Below are experts of layer 3 (counted from 0) of a mixture-of-experts language model. Rows are named router (the router's row for the expert), up (a neuron's input weights, with its number), down (a neuron's output weights, with its number) and show model dimensions 0-95. Each number is 500 + 40 x the weight over its row's rms, rounded and kept within 0 to 999. Numbers have three digits each.
Before each expert's rows: a language model's description of what the expert responds to. This comes from a sample of Wikipedia text that the model never trained on.

# expert 2
It responds to: Name-initial capitals. Single capital letters starting a name or proper noun, often foreign personal names in tables, such as Z(hizhen), C(abal), S(ikhs).
router:535524448498496517405545500586506476503539562534506498476519549473475572485466470490620539419488527447401502578504505504417473451531525497527500517482479478547463526551555472436494559491498456497496518503555492555491504503482455504442511525465435554483531487467530460515498487417519497479
up0:513419471494436534466516526537483483466469558519507490495485444491425513478485460571475466463447446571506442467507544485431470444473498522471517507479534562575522521566530502489568511528485563484543464462514515558460621488472518528487511506488464467536513411496507451547499497456580540465
down0:553568527545530534502569535512423548449541474471488534436501513490526581539437474439476569496513433471519517471442440500593513539508548519470462470477449536438503496507558514514512520560567476484469548488500571498513450469583506469480524441473506504536465418526529498468486500464467497539
up1:574511495534443389450525515501504474525480494452470558538485485432469474444496473474503507522459513497433488486483481530513376495449566491497463547483376532485436505560458525491458482537484434529446575514537558481496508479542482521486481534466497534461490558538525496532493515550554470517
down1:601482434483477475483478524443498535484446497533426470564533506493470427508446514481587507484523449543474521390559473456456541523454463422510486562479412417490470505479538471516507497469495510466533477492461571467500510476474498464534479525526426456488486541467514544534489502567486473509
up2:557505505514493487504574456559387508608561535544476506528494512513506551468460495455614508499509469475521456495560474521412530512546523468505437579473494520462511424462547532477445506497453476514484475458498517467438570503551435451497531436466491529455517505500485498476515494486481482533
down2:489507483513500531517461577539467521462553490509467458454478514467501533563508476544506437528527505569461576503500507553517441473459437462560415496503461492539531523546509509455515513612539442552543494525538414497525474506476526487494501488482453463578533493496474426455472481589470577528
up3:530452482556494504477498516504475504473477489463519583561486386423447517579499493438526440528546554462579497578534514505543482495470498545501497516509489489473481468550470579493522526519524509526471520502537525566488511507481463490493525500444465548531584562555448503560529555504603503470
down3:444472451477468545493534428545477492478446524464570467438525515582464427498477481546420573475577521464478416480516538504465448527485458459527534549546473430561539535492541563523480528431496505536464556496493458493499509513504501557540492522520550557492479484461463531503452571495455482502
up4:477548533453506554429552524552515517539489488514557566497459510523470503485494501537494497523564599560428545519568489556556548452542541546472531536471441520497480499481519492468528562523508486514467487507480509526517563511471464523461483544406451479574575586485460558556469533517534524495
down4:490431508486547513538520541498468514502487552512505518508521490496464542493420540511481579507491468467559479413512554440479517555487494483474477538529520444523486455460521560484478464549487526492451500500489507530380447458565456502443441436562563431465568496494589498506510498495409484502
up5:512474502580520542461427580561509488520435505518503471436531558547525526529500494501545493491492463418445507502516443500503507435496494487475471554491483460462473459562528475461469522633534449500505500488532546479454576515532516490499496489460499513467537482469467540528465598478596461556
down5:483528520500426453542572429476435492543570442493474501516480513549507546538565487456450461483492504524468466567532442427510566578472495552541496518534489533448427537540524535451504449439457548496548426485512414495529487465485510537479489516524546483481449462498507430516540489475509463468
up6:557528475522557532467487481496526490540497515476491514476593548519527561460405502490562531468515527493442518489512495434528567533579460481535561569486556473437487456490505508519505535496495467471484546560518506541452457457464488493441542554616548551492467498433502447525529512543538457461
down6:449523479509510436534514531498435502484461493488458435472535497561492545438518524508541573526479544599539539523406561519458516570479489493549553494453503483535482403502498557493469507416551478455484530545474500538471497481531534513527477556463471539517516576416544560470534504492500498463
up7:580516532444502479494526445474541532441473472563449583508548532453511467459482419482539567469502510502452455579521496544499550476482509446488464477465457490489413488510501494481455432519457522543485512569468557482527543523479523506463523463542497584495538495477521421504549450413458523472
down7:523563593510511495497514473452501507520507537538479437523462602588542517446530488497513512528492444467527537458543513458563517483495458441540487457518492450539487413544505502476483432435472503481511543497501460480465463525509527499466466478443505485473515621472460526464517469428477474402
up8:498452490506484496531526528514533577519491491533541477477497454455503530472563487511496504452522521565501480446580486480484553416481385438467509460515577521510564497511482474501544496443519548485504484535423509561541585588466473463458512540471482481556529573572516541511520486538462466466
down8:411483503545492530519463525527538525452512530512497473500497503514446449522546472517446528468570524484540455522447531443535498538481517559480474564509484562477491506474571563484561520496471516500491441526484359497496500510479499532481496481489452540478453455496580531479557532599411431496
up9:514483490533488478464446417554463475481475525523517589530527433534488432436486542507510537466535492510466446502428494500499514518513582518565493534485461495468536518604519480524502567496539556494525515485522494542457430505506492530569541452494520521511530547422520383557545468541453497492
down9:467481449450411523545524523452491558505536503461543450351531532526500456546437561481500500534490431522531531449513538471558535481507580521457518492517451497499483496462487536483484453494533527429515496528468449442445545488528487469498427513522479473497514433517534517499503499565567561461
up10:509491533486475522481550445572449511511540535485513512490496522583499545451543491481524499439665563442482452538537449496517496444505506490414476514450507469553479488505558416468564533469464541442501496466514510511532507537528557504526554437465505506549507511446501505463484440478534514480
down10:421577439465516507433426523595466547514484470479525474492556483405479516486468493457552484533491502567487525520515551515471529431516526483567509509552516522532465533508455510537523467557506540467541457518528435499492559469480516497560515577492517527549477445510498479595531529420454500492
up11:489486460460555458431550491588467484477572500507492486517510527478496514437480527439544448458545591460511499529466480496546518530533494417523585481492536505555424527483507535467506496437529439518530557544493522604490461479471496495462454482505460520535522500500615460517511469497555526541
down11:508439495517499538443473458510483523522461541531504568513476420491497555488485504484529492520497443487508515520460535502460497486495517532493465612535431500425490541540510511534487530574413569535546472566461468495509518473454412504479522542571500494429525491435451446488580495479513587531
up12:535522517538472481380511511477480473479497392446505504542530610454561510459519434515562474457485528478439534522486439514467445521437553513553488526472495530448440484523552555447537523537478442526546494553539501544458501437509484541523491535468462540557490512522498489471464541481455490515
down12:525491536559435499554465516399510451482459507553459573470506465494555456471518521458480459545545512519564542499487460471534478504488515516494482496534539511432399577477502491557474475570489439564475441474497546576457510466459461485540502483448502489535495480487495582455581452532500470506
up13:457504458481519502512484573541578583468457483509502569497600562460489481564492506503491472537482480466463521611523453548518520472452515514459458501525501552478515519519564535460548529575511559509424494515483516481504548489465511476524503507422438519558522482410428495516544497462516496542
down13:561487498489487468579479510528557512537486513456515471497457539498528519475536463481524521454449534554512473490498593525497505547617508389498579493577422470452514462447512455532458491506488483492497562506422424550494484553496506517468529568454552505469485481493504466445457500487471512448
up14:469484442533511468509563497578538523496499502456468507528491493486450479522422542505454505500555468425497495544422545503468489505545543592428486461528477493515527529546586508475506559469523451518536510485498500555461474543533511576473497556488447514464610503464554474424540443515542469461
down14:490526490468477490543458482554450536489524462533560503532526585428478556526519427525508507538478493498489530463488420472519502454496430484617491541556428506526482503486482440517507561498486546476399485485550494461499502480429514462459557554491516567490515469440526518577495523480482575493
up15:511519570464523515455508483548470539533530504498506459507475459593469531539510487479515508442564570390470525517583520443468478455519559546464506550453474446473575556537498489491534533559484465526476442458514503552502493552539501490528548508465467530511591469491521435523467466483564434504
down15:476486466623526543522533468513488481494434529507542471498426503480487443612480465537477503537503463505557569448488533540557493563493531449533573472520501482543512460518462467478566444474548505491497526522507457527530518542498459530437409543447486464465492550541493462486567496491433471508
up16:503473484527447525520507511446533541466459507546474512469502495499510464501521471522448542383472491562473501494566519466542522389539464513531538495542506556497564467511510474493496494491499503515506418476420486530523585529471453437460479525560464475486552548583465528541487486561408513437
down16:466505509533471498553509466479564545460450519537505505511449514461485465458523493501530438558549491492538499454454536496572502509438500535463505510504411527451455438489503600560548480558434507541523438547468414516571544472494438465557492520449478465580528486491477493533532559501445513528
up17:623505469511584523468461488449565481516504470568511508531452541460510435463533552525491493440509516484527497472477501434467553481466513510532510496523517536503491524463428544617482479500486548548445469547536529529443512465469487500447498481571459439526570464511489507553475489455414477501
down17:451570497585553483538463555430523537495494509525552537564503522495511458538550513487483495450546508486527494466416495470468541504460509523509454448539398453584498437485534503456558503513526463520477497526416410462431505460448492452506518482461412480504465476504503500525482491500477441544
up18:497504597566515498465501483507466513543503501530428579505476551522481477517521502494546516473438537502507494512542566503438541506556533482528477553489512466609524498598513425397516521521431487472497451478505434494437560564485509446514539474454469567493490492470548483549507506515489555503
down18:479517492500501524580499553580565538436468485571424515555518455421521463539526516456435461441479531515481462484380464492561469495452497472499450517483444504489498457502526513460503475487507529519512517470465476560527410553508535428500503528465502483509483461521410525471582529508477503511
up19:547482524488480502476499541495441471590487446514504473510443486473476529523488482506450467461470481452509495377463513484481578448525447518450573536432559508488469535510516564524539504500507508459503430508477508567524517579462465497554523528432491578534536534462597513572533519504508539520
down19:543561484587536441489489503500437541551518500434438519533476499526463479471476459409481524480524470476567515496455542469508566492510479499482446502502515465393430517425497507536470483528466503499458489582452490477591521498530401514508518471543513549480471497516477485548478593546471494505
up20:446536450509517524467562477513563533511576499450552501574418444552468481484529522509511498500537476506565478473448455473547514534458501479443531563504497429513488488556572523528543456559419401522496487522475446533461511500412476461496462465478522474488504523492522518503490466594539464533
down20:524562444528559508435587441473529474491546511491507441538493555429503476515431490473510439500578464528502454460461470514492500461473542490510519514495514530542502569413520468470531442510528497530543461482415465503423639458456486527498500525566533459478479537520505525517487526515502471510
up21:523468519514493513509490425521474439455514500551422556494535463531534546506481484558525451453561509460503464561531506478501521460545470492556565561438482541511530596579499510506501536453481516496520479463472428458513466507542455475483519525491420584477541467533530472559564525580551505455
down21:539435500515446517507554564476540574462534496423576469468483511516465503589490462577545474467449552537527490471500469569505535540494502534545499555514529588519561475503505508529504479561445505493447554529517573501543471561460517505564502568510531480482473473583514470469471524508548452488
up22:466516457450485534439493417478490465510561533500524630557502516515499531452427563450514474529515489547444559520553556508476561500560467486563496488508442479485530466450522494443420486487412481484480452547482492468465452517482491437483493489575486462470527508482473461564473533487465505473
down22:519504542507484460583561502482440481485452468490423546549456396531565476459571470492543510559577507443512496470502504471473480575528506559472474509507469508469480503498430506500498539531462507476444530485480570484505456506413457518485480544449487500450542545545499438514597520465492444512
up23:480532462438544596431501466488560532433457555488482485563491508539508492489538526449511467538511534468543541504380519476457511542543470493428517509550463466504482495516577508508553523449446487458534451529493464473562482487560516405504476480474477471557530491534522473574479455545530491540
down23:545563517469554474454470449441521488517437529488484423444460432549504464452544466449443519514494479523525492455435522443517474503416473492481483492500503468475543510545507536495498456467428494559524469430450432528521476524437488517430461504454474467520470491499589519541557461513463459420
up24:504538484469534444454503430530498581490475522514525418501605553516510541481468485529437550434499507515500557513548497464391521522494493468453495457447453466461520503514534493516490420460445514499424500545546504458530521536545447512501456513501590552508535447537512481464504527431489534456
down24:473463441506482512504500509432466436529515455487433592481580540525504424470515543462558447455442500489538517535565451490482540458565488482496512482455576505465472506444524470525485460475494558506507530542569541524427518500569488533515477433492487438498473593434517535456458514506520479507
up25:521498489468403519475465547559488527493504433548542504534468503472399481482525486471554477461477466495447486495520501491486525440502532460465492494405467470553436442467475528517539516460539454456464481527484523467428566429522476539418507487553488533498547521445494420560524542468532571515
down25:459506558480489434463492471512547458541477596551473499454485444475500497480474446523500502468453526501595516450464495489449485571537526430553503434469532538505540471555578511456501500495539510502526580523581490456524494438486510513446535524496469508509529422510504550426506436481553491432
up26:475542557512475583445428462509483511520482482494551498489513559410501532471553524570501487440552466493485420503525483556494528505400565509467541542535536571431397474470552546467535505470525478547491415461509519490491524533505477459475526500499523540513500475514543429517449513458495530507
down26:440481508497579508562501512471542429485517540526437464558507468574554526512494524528508537510508520517550500466501539577452422517485489527448425451513506489522521582432450506528546492529486410568475510450531529519449530529524508461483471525463479614499478539519519564521518428488494475524
up27:485461491416520577474566444586542486484520458521544498470534479538465513511540419523580537434509500481470545469487516504466491501528526488531447456461489508510515518565476545549527452460440530491490493566471496537553535526559493517478512589461439574447532499431499420520463471501515459458
down27:423442522521492478478507473592470535453600523494555513469456537419540546526454505579418493527477460466542480528563547500518487455475512480490426490427490521550459505496521488464586514549524443449517490497519479512503502485484578487583473494504541524465513496409505496518520533498481470445
up28:545453442541395558408493459542446490544492545548528528477585459492456499482487522491518534516502477482438465468519537513509508477530529437558536550482488547494497542509564479542500492538441487521506393461484474442462504478497507471545480477539390530538532481528519512418533528458537496522
down28:497540516448517485510518442493504532482533543527518503439512535509521491512531499452461556401491547628443518503459453494485455473438496498496466478572475451394508544476478493515492454418589489438429517490526490494442579517504564511498501489531490503508438533575520479484505442495515523484
up29:478542494538518518518512506543499489469491542492433514412526474493455505465524489521534542417491565500496492480556458472519565476505537499550552515544571517500396468507453440517456538503542419451585551509457494529518521432546490524508448504487430511420532507511564477559436531524460483463
down29:398536505400450490466472494439538492491463510540461494439471516529449497500504522494466520581473459496533489545557492495496526461448485563476463460458481532435452511508504493506494509570469573503422533554488464510489503522530530489485556559455489551495482464466375440494432535514500444522
up30:447509532457483556568474461479471475535539527525526548477536493506389545476531488474523445551496453511592533523432510537464555497546519554493476472510476511533489490479489502487505524447493467571522467463458506429523529516530436497459488483505484531514530456421477443620438452444472438517
down30:554508475437465535530475470548488519401513529471532581503527467495521444462574483521545497490503526520453539532484491499534514497500475468529529557535534526462503501458541529545436526603420546562454506530515500581474524465457430516509536538478559527501447528525525485547509501612563473491
up31:516486498495499533473562484486583511460498569593531537523520521511439510531551503500498469526423494471394468530541542550467488453449581462502482571484534461534489492577529512439444533545511504511540523497527521419525489597456570451496464516485486554503470533510460468539460502501492491554
down31:455430554471544476520436521505549468532555561535543423504417510508473500509553523523453500472489504457479513455441547396494479479494518414534443485504581473528507498531533529443514498446497493551532533499496503433456467450519553505457541475558591470496498582515491516536456523480533519525
up32:483517504505504527539492470552570516479514488512469508458473497532525364526468530499511553534497513582535518560539476528445519521448507490505508491471442568551454497494589576486521517497475495554519496519567528482530600549439536531450543496450520419525558524515516506528469415493517445496
down32:488559493518558496465544506464470500511513581500441503454578478518472465585506425431482444557478448506532514530548484457536492489492589489555568483524500555438497456489523457466496530493494462540589487582469525498528503508544459521427556505516478447450575480542526555506525483469529528486
up33:544502472612466453491547519515534487523538517566530542547494498513484575468550488496529424532463460464409540512452490522515481522505519506486459497542498553474538487549570492443495538455537475442521556398540549520476422528482437517445465466506529487557500498522484511582481517469508545443
down33:475439472548540460520442551462514513613465507538519480519475529521444462471518476467502462537414535495460532456545508561527438478464493416520455470500542503583498511490524454523510496487521430529454541345520515489465528523528481482493449489499529481520475547515461570506455503531497545476
up34:497465534535457499448504447501449442495456492514553521443517484538524511493460596412535503485496546486463500562494554536472458510513563476445545501548566489452504449471498437579514459547445437478485533478534499484492538458530436505532523557521393488515533513552532472542531516426523556512
down34:508436505487490537462503493495440497504538539472516500452550495525499450476532491548509441525535499581514495501462530456461528489563463474500513503499529534488491448483497484516464474560414545562501580450394512493550525472475482499462551491512561463463484535552554532435402455406445545554
up35:516557464467494544469588492502503463522535509519645507476533508602518454500544505483532507450522536515489461508524561448488538491506481487467585596514497455506597518492546531529516465519493532471495538546508528550472545484515537531497532554487492472544576446514491452531435530564484505491
down35:459571460523504440511537558424506454524522560490585520499473466458536557457473466499471500586527407529471527512433536501422520523492501445461543506557515540603567525524463554442555529480478542511544517471464562529512538457506487517457524506507516502467505447455524478458510483452538512487
up36:464504461452506489469552467426452497561577532513479482483611533446509517449444464449578485493482493480524446531541523531436488494551570475523493507437510514554497485521440483519482508563528498570483480452528503517500471468433564495479514497551446529443528479465528457485457443449563429472
down36:492459506516557484549547467565550552457447512417486521530414455472519482487513566460517507478580490560521551527465450419507492479487462495450564481506456542430533440511571538546495503500483578491549464552501460538522494537499441460546519530577488503501458517529535514460541465552482457472
up37:509541526474501543507506554597486488623486577509537502510467491515474497445539479444508489457501530471481481433447554512464522405548505498513514597489528475552563493501575470555500506511469478482500504533495506540459545472451470508420465500547557541504567512503537509553457471554547473449
down37:462456508463566465555512513506530481552550478519545459517462522516513450499568509509505478557438564480509517440522512576547468535474498412508477446547479476562497550485533528505525445386504458568538579534455497482473489479494511482429481545529585513434504525482483475530442463529473492557
up38:548533529513498494460557437508479439507560420572505524517560497435507555555502483527541427514484446455504469520558504438514531488464461601425482486505509533522480414502520525521582493537518450529510488529489552503437533535485427494517529410519473506511498545476480489565537513524561511535
down38:518533429532485512546453526569472515574484472584474480527511446498518461443480485485457438546601471489420443501518479524565537539500472510524462521511460510479544470473468422537437614439535547532564484460455499426496464555487507515457460515478494509479500522499476501477513505496485497576
up39:586466502518497457421442494524458466520518457572480473504503516463445500478519496507586482449504504463496531485522506431535445455534516562526440575515541529587455482531424530500442505510484443522505439523544559529497449511511406496484491493448480560530444467510508520490500538422514549549
down39:515464538482536482507483566513449485502531566452450554525458531410557480479522539490563488535475415550457544512475448491511446559461555556494505559457458576441458479429463548502588461478521508485545523520529491486510516468488533505484550553501514588518523507524502451439503575514533509529
up40:544428493545527502454612530519544521486455500538513509487423485497485497566513504539561533493541517459489553518471442466411465467457535503552537492464482514539477524529447504491528556517529451490479520502479442586530499527529468540525532597409457515484493532487541515508447539468581524562
down40:472462488520425495507515425562482493547516445457533545462529496596464468455532412541488527491427445476548485507570401487505479570508479538569560492448458520432483485513449458537483513485512500480506508503525518480485552460415468484500481457545539516464524543498467499487493496454597478474
up41:551448527531540523510490579448560496515463535545440495471474500491442432511459494518494484520535566491573489507502478477488531429518480578516480519442452592529495535491463470510532527484540483552537492421512488505523411459454439572506400550492459518513519527462511475490457433497526454556
down41:552539473491480442521509529481512499457526509542542472585532553404560501464557546602454460462495461521443513463454464493493511493578485504530507485487541559496518522516460402469458513455518519521573577502441520526505512478464475583499490532482468432417513526502472493470464537442503506498
up42:473441473525459513515506462616492532490556493478500518527481457475524508510506523422532514450482565457506473550514526470469508474540494557514452483467465440549549525623446413478484502502524527428497420496569463546576496464576495498470512500489514537423539490544541470531519535511523497478
down42:451567542529486505461530476472532573435479536507507464515527532511447483443544437507498522580599454461475522520413473526508547494430490442460545444494589534510526480422509529512482523456489527543449487454424537440473540576473527546502483491550481473535499510520553492498489544494455531507
up43:491460455536514417432416524562501503498486500508472556542521528481517460425528466522489473474520467457450490461518456526480525506448518536579563531436479476564529484584517472503482492500508536507498442599502528486496536528538517483531521580440426505518530474489619477512542442509472469515
down43:521488488573414558509478542436521434492470502481509430502528496483482498538476572500503489463509498527508459448558542428568471527439487499534407444525488476469577504435469449408447496527448463499512546501526452455545513511543511489442554450536502540474482510507536527418454488490535536509
up44:546540477493495476514548504543529524491496533486508452469512554482491471533435493488520589543483508506481511581480512524465465481520481529539480467490520507554514505485506512417515498517511551374528462552607514449496460531412481608466432584467484458442541519456470547503496522544469525486
down44:462495467525459430532474473509471561433438488489504550515498487486499512530537522494551481494511578579491482511523440527551505505524503510477508511538424500462527484589508462519505524616538517494500492424509436427541508515511546417505507413426457521538550434523495456500502445474473560465
up45:509495423486555474475521535419534520505491507565459588521538505573452543540502460460520599482582469533487491558549520494560514545508488487467574459547444519449512485508500515522489445467510479576461497512424525585542492531508486527466504472563463483535527512532519534582528521488444508483
down45:528484498493489577582467518526484449442516495496513530453518528490550490504472538457450532521549506515452479580427502528532551426580461483428528465506474498443427552503547464503575511549548503487448413464495489496524531490514537486549540487422516471536453446480542526481545465525452571500
up46:542506434581502533518523563533499465477449565515546545495501475485509481426541472519512523487474508409481525482494446467502500458523482562540467524496523417536545529523559471419509553515548471467550537433542527478526459552468487482522485504514539536490546548490562472624507432517563519485
down46:445506520496506553494427537408524516532516561478430470556487423440491420467531489412443456438494486519543464483515530509567458475529456467508476491480523460571537464515455532497483515459515417465527513492488555490478566489526522482497498465448551474483433589478512490488473434548473533513
up47:452525481471479509482493543582537497492481507463477483459478493524500573490525499539536588444539537523478456531506502499458426516532521507474501491419530541519456571574483480502528542490535489423556513468461535504509548478462470502383517549447456573500443531478539487447448536432487424459
down47:495508511500513621514543439458549514518485542558448527543550488487526474548557468458511428524530519409502540520505509535499538501502501498477508498435557570464531418487446509558479498595537561568522468608511505474502485464559471517498484511506494495483542540494482479567503542576483515503
up48:600522512548468505507531503583563510487544500498458440495536494442473510532528453490525511517450523442453492536489551500493428471566531543501405523511540488498493494568442493575496536452482453476438476488491543521578438465517524516511524500529469552479505500481526478460538417423487407470
down48:480501493439537490478509498425465508556561581467524485517483497541522548458552487465438471508530534498470454477423506441501529524471541546419521504578486456549510471489468516473449485461505528499535465520548506460461515510518453511456514503582493444513525596513592535498494565613462499470
up49:556492516595554451488491484509520535457521475537456527440545552495528475471538481523444492555440471481493544527487472538473431519487485506426474422471519475469472500543546485472450518433489459486555486434553514503467461495421472465519425461520464521516431479538521469487577457416492541428
down49:577468598526474520557553499477487464550463506540490496499482445537388462505566499571512466568566504521477488488466502434579501548478520460522499470496491461471518480498493523531552481539414485490478513508543544549491548506518550526490446483550526493501478531437483396477447485530509442558
up50:438517449495448501482585531540509509448479551496445521612467539500476469397489451458506536502544520530487477512478481471460497535482552490482527474544454523546513485531494455485524552458556516455464492506528516513584469539474459561533463493504398503487471493504551472515446441549568473586
down50:430469442506528535494511464506497527492411571570521530465577431519511448482529544547520456546459496537454515491482506536478478472449462457426499529473584509447470423484500480577491505530541512458479420539555597503467498498517501527456552512499539465474499468486469535463486459555544449529
up51:530449412530564563503517462471536544488499561504510594503579554439531511475528444440516527466519484518456488511515434520509557482502464457513476475518457492518509448582522458561529550510511474534458483463485541508492509489508459504408517405591491510529554486564467530523473479533483517437
down51:525408580499533508557526492474498486481495466526532493556471506470425474525532390566575542545438486507480505525527550446464568505566531474512443438531461494475503453524436469513482557542532491460505457503521570518547505501511468442554528460509484477452466502524475439544480510502448572467
up52:573562465531458514541526545485426501469541495493482498474452559481496536459607509514614515447516523532517467537453547425517516440530491495497577541513467565511463492566512551508485512467471492542457545535520485525475487512569509519445522446508530464441533569526582442504464509474520487501
down52:489467519442519479476440473467442514515491425505539474545497442477536508525425470476391522457464491421539628500603539500473477506524465481468512469522465508541492454552496485532460478548510514456496537461514518530500484569484530534496528490473520570502521483515411570467544489488496564545
up53:541450510502481529437482478483463416574519535513521479494559587453499525502548505486590463479519523504489501493481483471423501489502511485480463612471543453530424514518536515410517529533483427547509520511495517536441501529492473524482594463432496570516552523518486500555511536459549560470
down53:471498456564443455421496501520400505500508503526539441537524552456479440577581502570490511509436512490503503519508468521581421519546489491485495518464529499527434549529464493470544483502462509440543471533544525455431487481446483507586536480540482552477523484518439517467524537450464554548
up54:542546494476456502517507543591485539477444510523602519566489535490486478504450548493539510500564449430516536500424450517530535527533502507465495558534510418517493481525625507499509523467563442484482490504557522513507472501489445555440451514504462473514528509528455499595583502489507541523
down54:447498504515462482427508466558568545459530494515514483473545459435452507544502439537493499511514519595503491515513532600459474512464507494464458487486474511489513460475470523546524623577452469510520462455471459533472510569507544504593558533445473456529512500433446504461467561480461493499
up55:541494446503466568480561491533515436495556547521524519488596543515568599468520508474499500458486464503465521536463511455511448475565518472517557468501495468534491496536556474493506524531478483494460589495589483559542448497452418439486479458548537517517547510537574567547548468473514481517
down55:512456527439552481527489562518465527532507529490498517468484492489450480517460506493536467522548564448493578502474584506504591517517469475518458541445447543546497462407476547530589535446466487554496530506465596502496510487564475498502532448445582499493464504543439483469520555544544489551
up56:568503510439490541530546507503515536461448565512499511445541552497495582499457580574520574520519553501379461528534596544469499457501509473469542488473491478501508523506596435466493527518550531454455522484546479498490474499525524453473506477478493566454508563501531470490494564443548520499
down56:540458545447529428519512526471527521607471423477520471434538486562494399481539527506463488439457481498609541505517472512553506543554494483458445491509406506499508471524577559493523462491507423515479486578466505516494495487470452499491551475482490431511507517528494570505479494471476450497
up57:459499562538484498440433489489509434467529531536464499511496485583438497444480568490531439489474431513501502579507429453509487524483458490508504538590461512438455501521496557573453537461505536514464513513520391513497529493477510456433519453559517477432531529441531439484489550525464516522
down57:518419522485448495504522489496447498531449534502509397492466444533483486520523568555575467489472505550552489507537517449488504483440540430502498464503569407544529506530538555523553550492498519499527521537539424488509529537482449476515509502507486465506471515580418408509407520512446483493
up58:494521497458413477485506472528471509464571531476527530443493519495423560525449558536436552515456499507445470579504474577481459448471549528494481517507465491501476517516525454391481563477501547482528519474593520498475548538463472570456473525442438530496481478474490466470439540452511566479
down58:561494506494502492535542526515542535479462524485505505519503485520524448554435452569467562470464426522526465487485529508555569497370496513500455540486525604511552477489507511603558496536495546494458465507470477471535521537479512519514496534419521511533565456558485455523509590478455487543
up59:492478506559480590468466522559424436542571522535516498487515410439514430467536506467499410470521529501497505511479504476537528483560486483500498607487548485536534472496524474472502537507468422486500411517437489500473505460527471407496516508520483512578565487515531443549531536457481534508
down59:460543556456537553434460531511592546499475447465484532549542499520490557493552503407516520493469482515461506528526537483461450583485487535524512434484502462535528495455494474569529493517507540548504547504514498526498497585498548577453439511505501483420452491490519534477419450511541425432
up60:502522472469541511484469569503551440525543532530415511520487504492414437457479505444582497485499527535503518561448505437502582424465510579577490558534513500533493546521490487498501493501507489517559539538522433622496478514479488588487479535534509492446529553505498494516488532559451510473
down60:489432537536549453449474431476480425549521482490498549555522450582516447466516529491497470475433469548461505481564543440468533580482522492464507511447503498482439486577537489526517480493393574515516536540466543472510475538510505496447575493544445487511501493522515568543453517498485429518
up61:517540475462439497492569491514523474448534559520448479452561594503406476551418486552536519521487497468516536544441501514483533496554477505534423522508533477437483471455492451403487504464514549442511508449457522446552537457511560516504489494465418504511537510499495457479521512533590466505
down61:430486503436432527542544503475526484498531510491504501544452490503587489484507489479503492495496473491543491474552490498577543425473587510426472494504478486481466466432547551486517553578495555534535466516474504491488554574488410480493554493539576534542527489597494547492540445543465564532
up62:524500538447440454536509502537476472439497438453512468474549540527535509533508519522581561461469519503408602509569476457452479497513519476465551454468535442510514502526493495521427463443508456482411584463520552466527523540516502537486521459493528462478496469480570441479507494441535572479
down62:529426495554576532474525466513482528448534522498490471588464555499527521472485558540503524517505518468508528450523458431469475495486494515473511525407516483500567559441541534456445541466501484539472490544463501468480470509564466571551486459512496382554492490522530547496538516581465499406
up63:506391446474457486461457494502483504442479546496516494418458489424523444527463467468518485509546540541433527576481419493547484451493476531485517473464456491445497573607459477448453515436509465479503523534469487454500525522558466551461578526543496506478541523566525505545523480481460486505
down63:562511532483508467447483545510472489441410520531441445466524532535486546501407547546442484482531477424557559538410512464490504508510477503512524472470458430530505469515499511552470489499555488537522433472481451491459466525491452529534490471479516522451554490418539463584516493607515508518